From a checkpoint of a small mixture-of-experts model trained on Wikipedia.
Training: a variant of SOAP for the experts, 332M tokens, 5063 steps.
Below are experts of layer 9 (counted from 0) of a mixture-of-experts language model. Rows are named router (the router's row for the expert), down (a neuron's output weights, with its number) and show model dimensions 0-47. Each number is 128 + 24 x the weight over its row's rms, rounded and kept within 0 to 255. Numbers have three digits each.
After each expert's rows: a language model's description of what the expert responds to. This comes from a sample of Wikipedia text that the model never trained on.

# expert 13
router:116169152105128080081104087175143124152139170148139126126172158154120132100189115115150151114123122119126138130137136131128137132162152141125109
down0:172163146135164133140113118142127127144142113123118102139113087133136118109128136133143140154078143171131180079143086152109158122155135119100073
down1:114123099168139059142114107113168143147137104096105124147107142146166147140125139121122134129113124143122194148113141149115146136123090126090115
down2:135107120100138137160141119125127152094099134135167152108090142095140091142133150126157097070121136135129108164104136128131123136101109137176146
down3:147096154133089127122137148136167153096143073129157114130120162129120161048131102114139131119173114106101149137148165135140103101090139108122141
down4:169096109092129137144126095147146107111207138162135113172167146105143107145127117179113149142124126151118139170108151135151121131131123151150102
down5:115181115134114128159118132146120144155146138113136091147102073088117115162150129132129112113123180161161160130127164144123122142116147143127119
down6:147152138143125116133085135103118136100124163157124124127145122122108122116128118112165105125143159054130115099127105160101126075137105144134102
down7:116117158112130155156119109108147114102150115100138129101131114117151136116088135132126172130132129139141144127117182108078114136083096120102093
down8:124126133111078180133138130099157134093121153092134156152147094098128142105146140142115112141136118164110131165069074108127138108096156144135106
down9:144152103092092099061100137128141161139123131153131137137117133150116150135134123087134134127116126133114120155112128171152094126110141136190121
down10:129184138083131167102141124139084146108122143165094136154149146118110074131131145126136121114104108114083128105139134146071159131104122110104116
down11:161126105163145152115166124136143112103174117119123127130075111134117125158172133101119128136089150143159104135079143103126153155127154144136146
down12:120133121111164129100099122133130164139080072130132089160172126098140131127112107120156131170128171137137075146135173114083107107165154115131126
down13:081133115120140098145149167155135135118119113116141115195177109091102117129136092125143085098146095145153145130105103145077135123127146111154116
down14:113103096118134096129119138119135134151159148124123115087099090153115177108184089085146096125149121149153107166130114136141138124162192142138125
down15:096113173127128144167126097114100130090131125149121113069105133130125142117113062148091167125096174138113165075135147151167108116147131130098142
down16:133145114129142169132140111131084154113113112131097099133149133123126143150093132076101090110087134141130194118144096124119095119164144137135137
down17:149186110109112152099120132145113125120149141166100132127143154116115125071125117124152176129127092129140144109143137158083121123101146146145157
down18:150137172160155144112125162082115154116100126108131108078124129124136095128179149106106150122098152161130118110131078122074143164136132111094126
Description: Final pieces of nouns and names before a comma or parenthesis, like -er, -s, -ina, -son, e.g. Guitars, Williams, cluster.

# expert 20
router:159087141156111140141120125118191174120141129158143172096108164125094175151087123159152100100162106106127091140142126072122137123142145120167119
down0:129134137135142138162116125122118114138136135129135118099139125088130106104132105129131116132124132124157150144090121179162105120137132124060111
down1:117103168120138064086115130139076134112102123117102111090114118168081159122112136154128114114127137102135149129126171086131115087104152135106157
down2:146123096129083067174111142184098137138136152126148126114108162133133154127149156157151148122092187101124139161088154107136145119136152116126157
down3:096162127126130154153111108169136115137143118156164116098105134131155154154124117133066096147124090099137158149096140128132127089114139160131116
down4:117100135158155145130106185131120126122152097105109111143132131122103126164079165173157102113133199127137160136185129117138129114122117120133111
down5:113160123093135129165095099124144117154132131117154187110096122139127179122155137154131128082127147119107156140179156101122086146145116101141130
down6:131156156099119145159161087161133120121089100179134096160085083166091143129158154113117151105144111151126120116140112151164145106139134133144119
down7:142157116088104172101122130161131123116122123120103135165139116145101137153119141138127093112118136141101105157122112125101120150167150149171159
down8:107164116161132114153148137160083153134161149145109147085133142101111117132094122120112104152138112128159125164110087130113143097159141126119119
down9:104138126158149155120173157148110172114125121089135120126130143094149137145115131114080124124078150182160172132129116175135126158144130098114121
down10:145086113138124081122153103101136122110121127103121129119135121107152132133160142062152159119086119133143104109106141131145153133085155139119129
down11:077162170131117106118122164146100125103129138076130148103115126125128121130129121122112083113149123157120089126121156130129122111115131111125131
down12:078160159132175162115121162123150131145084111166185123105127122174145159133123096118097127151111132064098178125157088157119124136135129124138139
down13:168117135147130147189150123146153135123120147113145142148107126147137169145125133104146139127120131111150139133099133103128155101118191111123132
down14:142182082123134094124155118132112110114107126109075135146143142153150182134109117156122144109140114141166060137108125092114120153104145139110100
down15:155114113145147113151140120112168139092142159115131123173098189165111145174086145130127143136140098152101116134139121158128153155147132150118123
down16:158116104134142115081109101131146130184095146118104122152169145178124123110122077113071123180099139157130130082112123138081127136140081110151153
down17:083132112121132170133137153132118137147161185112101122113189157098159131118143122108169162163114132136114103090147118135111129129155148124128143
down18:109116130135105187162146090121134149143109132112137175109109094094115132127142149127141166138134167126163124125141121116125086159126124121167108
Description: Bare spaces in table cells, opening parentheses before years like Population (2021), dashes in scores, and Thai byte pieces.

# expert 12
router:139118078127145186090123127104109142163125110101146145129120118075076114141121135158070120190120106158106116080137171139119103119149106122160137
down0:112181124098082140126094152153090124139152107122125138150095182147117130155087131100123153157114143157160145136098127102137108147137125128156094
down1:161122079142123142142135119137118116103159119124129157117183153067102123124175109122156147112070161097152097136086125132162130108140113118091099
down2:140130128165088101128171135102164150131147145136176144143128119141142127137151112114138123116167088109093100129109128111122113113127113134131112
down3:117097141081102143128095155114149153151116141112150124087107124151113130104160156167115146118150193114103122147145148110110126137147126117140099
down4:111139170150148113090124107134110156085088135172128141152146098150152144117146134163158115160176097138084125141093126163143135124125149083116163
down5:130170133135148108100131131105121140165151111160125107127118154093116131119128080112189134137135137108160125125131143085113174118133101137100119
down6:107097133083170073158133126126094159138128119106148114106114144120143104127137125150133096106118115120116129123143147177138129105132108091142156
down7:107158118124142079118148190093128137134112080148065138119130137122150122128113131199125148126114139129119157142136094104125130093134120129128140
down8:132098136130185083131129132129106128147109120097121165119109088156128099086123145100093144163100134135137140153107131149160119168153126158142131
down9:127120166128140083133126138138202089145147128123117129119160079162110106120142117124114161113142135132103143136092126136125156125133120134102118
down10:140142149144159114156162078119119147142147138121118166101161106118118152162094068145158092148158140110143135109138076120137173102137188142125122
down11:114136139116139107139136138174114142152130137147147141124145148088142143077135127088117107115168112088142140140163120159105094129150150158108116
down12:153125110132106157150116138126153100104159169128157125119141162136175142117146132137139067162151162174108150125176124165147146111127140140147121
down13:124115154132129134152149163157164114108131134117131119146118087135143154152139126110121109142138114136150108099128106153176103171049110132103111
down14:143127116163122194117126135091131113110130121143120154134120157147082136108099113135134112116156131153108116091126118087108115134182124117063129
down15:155112145152117133129108112108151142138139135143167153126120129134136073188097120086103134137110166141097106118129152108157101095101149103131154
down16:097074124138125144100114079117131150133131090128131125117138149100131155115138102127106110093146109090168150113149089136129097083160116148150134
down17:131204123132123115121138124102097097084132136147139110084111158150145095143082140144128109144171153118126116145141133105160105152134144137148128
down18:144144110119172134127124107143155105085146123141128107110126089150100140158174121189136113113124148152126128214153117113182112140160105144090154
Description: Word-initial verb stems after to, and, was or the, such as con, ch, inv, ag, ex, att.

# expert 4
router:096070129145108104114157122108173107150143115172148152133115111120120094157156097130119171121157167145136135120103094138142136128154086177134099
down0:099178086102149121075122137104128152129139128129152152102117117136161140125128132163146111135179121096150106123093108117118137102099153145130079
down1:161167126149129118103125143128091143196136124098117079122130151159104155129139140119100109097141145109116126116146097156146153118134173115102127
down2:108092115131120144124121148101134119123136172093138133155138125164112179147171055122077167126152150136136127140170111126151088142145104105117155
down3:140100137135096130110094110156144138122122156119129104116123102089147156063123139101080120132167128106140135129122120120131144088154141116114128
down4:167106156125136146112094101159130117113125081079140098142081185160137146143154104118123163129115139153138141108169085155115122128140128188167141
down5:176181149123120131139090156112091174135142159167110129102113138092095100131114157143123140130104142170152167118133139137140142076120123156129157
down6:108097141143103128116110147128119151171149118115166119093109154148122095137145143101123145103128118178120112131124093156166111169093152116158118
down7:158132146131138152130119105086126113050116131140132128120155123102146115153160142152142153135144103112138124167150122056132088110145107131096130
down8:131187148140118122116092129140160136134083093169084155139098103082114082166110151150102144126146152123126160131127144100141126160160113127142110
down9:109129115165162070122161126140112127109122143136111112158104129128146114128117128143146115169122199133154120096108151144122137117106123089121127
down10:119184105096087133167144112119141120136111170090118146124172102102139136095124106131119165105102158118139124114148124123142131132096097150147126
down11:127102155138090145121116110117147109106110101127155166141109135118134104133132146110118128130100089100106147171118089151126107183140117106122155
down12:137172168109109108104113144129126111155156131170165121071074088122130098135137131123137120116082106083106135111142208147155118116159120125128108
down13:129155104112115133135111184161158135110087081165118112105159120157156090131149124103122115110172086145106102146151121081099121133126132108096169
down14:119118124158129101118141145148140133126128120136133130134150101115110135127118093177141109114138109126119124125098148099102143112135172178122110
down15:129091139127175153153094076119114142112129162138131136125152135098104102103120127091104155125155115133111119118071135115105144135148101178156117
down16:126152073091126134173096112167146148141113130137135095168144129100170104108103163161141121116136119126159129106146169154123099158164135096123151
down17:161128123106106161153102103086112107110132078136134123129138148171152074129142101148089138141146097100146128109127171106147148121099109103112128
down18:173129181180129092130159134123134119155113133062110155120177136133126138088103119138144122112129143151139121145144138118163134100149135085164119
Description: Opening or second syllables of longer, often Latinate words, such as Re, rec, trans, offic, h-ab-itat, equ-ally.

# expert 7
router:167118125133128155132105066130144147125113115100110147090161133123118183156134176123149106159103140108143101142137100079101111166096084092164127
down0:118119116137190090156125103099151121144114126105119137137140130098126143145149086154087068130130122171128118074112138116123141100097187139131089
down1:091089155155159138113164148135103100098170136152111128190143148096115139083142116123114161106128111138102144116132124120168099138138116141117144
down2:178124106125163126151104154116115090175151136132175121125172108162171111132103165158154144100151068111140153120141137139155144148078108140095076
down3:150126113124140117145145122141134121161103132167083102080096108148150110157138127114136128135103120094138105128094128114122168136131121102154081
down4:126116136137143121122119149126133160118107173126099118112171137111129132140100156151134087114181129098114162104070132106113148087106116112144141
down5:170154112167142171137171143142136102120148118125093120124158120163118106117087122134126132180120143073140201124111113134114147138118106137109179
down6:115153151121142141135099080135146116158117167122141086118133160136153141114112111149084152111131124151120139140174132129102091127135146121149136
down7:098116122099126133095129096136121135145118136093160096165119173093114088133163091128160127148134126104148147147162148162141159132177112094115156
down8:128179114182125086157123101109106129115101125126154145093163132148122126140145175131135129133144180070197127081129076093139103141127117142146160
down9:135089169184148121158118162121131073115109111133106074132127137156158125142130096156081103138110093111108126115116133123139146143120104137130125
down10:119104093169144082159092137134093107108112151140134141120144111104155089102163123143078157104129118133140134145186113113143098103120164149166130
down11:115134175109116094138167110165092154112096121136129153125105138149122151166106121146146149120147130139133160157112148154132150149118138149143115
down12:093166091108131108127127101124126141140118113111131127139123059118119126146124109096109140122169123144104103149104132121124102100137116128124131
down13:110129123117137116097130130137103173122104105149132098123127146154118186078161119140131141137112134154106119180129124115125108086113130112140117
down14:158138138129076086103121111132117119148143088165165125124148109098124127145153158161112173135127145118116124101134143170124101105122122114203101
down15:122115160141076148136096123125131101165155157173136129145107071115163106138105155111159104175124177073139119122127102117109149149134106148115131
down16:137175121153130099128100123133167141167160153145116122172108128110107114128123145132124112139116116091167114108150134113140136126096104130136118
down17:109151132111116154166118166107167111112108117133138146113135098129065162136130173142143076073114102099156101129133140123125143124135140156096086
down18:116113177122113160102158098146119150135084157093147138101130123140136121117144112140144131143129134110131159120099082123128145117121096086095108
Description: Pipe separators after numbers or names in sports, election and data tables, also degree signs, slashes, closing brackets.

# expert 6
router:168111131126117150133119133181134146136128123131136140142113103099110131107086140132130086120134137158098131116102063093112097163117122135187121
down0:131167149105161116117123145154143115109127103081119113158109080124138142097146151147172119099132077112139179156161162151110085148135146137138185
down1:121153129115136101140118109115148121132145129128143139111150156107147121068159170148102121096103138147111189135168117120133097064136134124126085
down2:145139086163104150172161145163099124120130112147119125140131139179128112096082098114089098125137112124116137131132109107138118080133144157138141
down3:090090143131120080140125145101130119144131148140146156151137142135141129147111134092127118134148113094101157134112127096129076141123150192129147
down4:134154125153110129113170115137107089145111133129139114109117141146145116102127125161128117116088173104112122147140145180136123091160084151165121
down5:108112095113143137150128114108131093114149123111125105140105086112103127099120099097151150103124140114123155132122153087140186105070197141129148
down6:091108119092148180121143102099181113205102110143106145118138138132146118056141134150099129114093154141126102187116117140123118114156138136112131
down7:142100149140125112086127111126141183142146086119123116141136105151107141114141162106127171133166108103144130165124183111114113132104143131104126
down8:152132126101121177101125132105141096126145128157131121095135129131142121091143127101150106101114153154110101095115120130145115175180162133117133
down9:132125134111130196138121127118161124112106160132149124170169160091114090136141160135133137144098129097162125094146103096142130133149154107117102
down10:118161109162129088158159096130110112145123113114153175176162125161133130151100098132128148122116123083152106121149161092124098164097101126160130
down11:123116107134104127124083107138078121132123081137135177124085140148137167129160109121137128169115145137126110088088131119129140112142098123135149
down12:135099112094124096161146128105163143144139147145072119156156091151154143132107164159108143176165094110154126140121152121112133122121136145098093
down13:127110150150155112105176126125148129124146110110110130131149138138094155133170137120156102180117103178163143138157131100072166159117113142106101
down14:126179124105110162134143085168150155068133161103143135119104155154135128108137113145122140126132115095080150102142160129178182127126116119102121
down15:098094156147160107173169117132123166099118107112120147112152136103114096142140122148124139117117132158127170147102105106133113141098115128114146
down16:100100101129141097116112121145117109108092109137157102077174141151148119177118135132150128161151118140125158161142128109126156126140123142182116
down17:169130116125103130079125116129131150173122157142159120091176111140137138134118130183131159097112188106122124127091110142101131099129104095137126
down18:165096122094142119148117144165096111115142130126120094100163127116180156120113136127137114115127127157125089100121147111139164130090145165132165
Description: Hyphens, pipes and colons opening infobox or table lines, as in "- Preceded by", "| 10.", "Born:", plus his, born.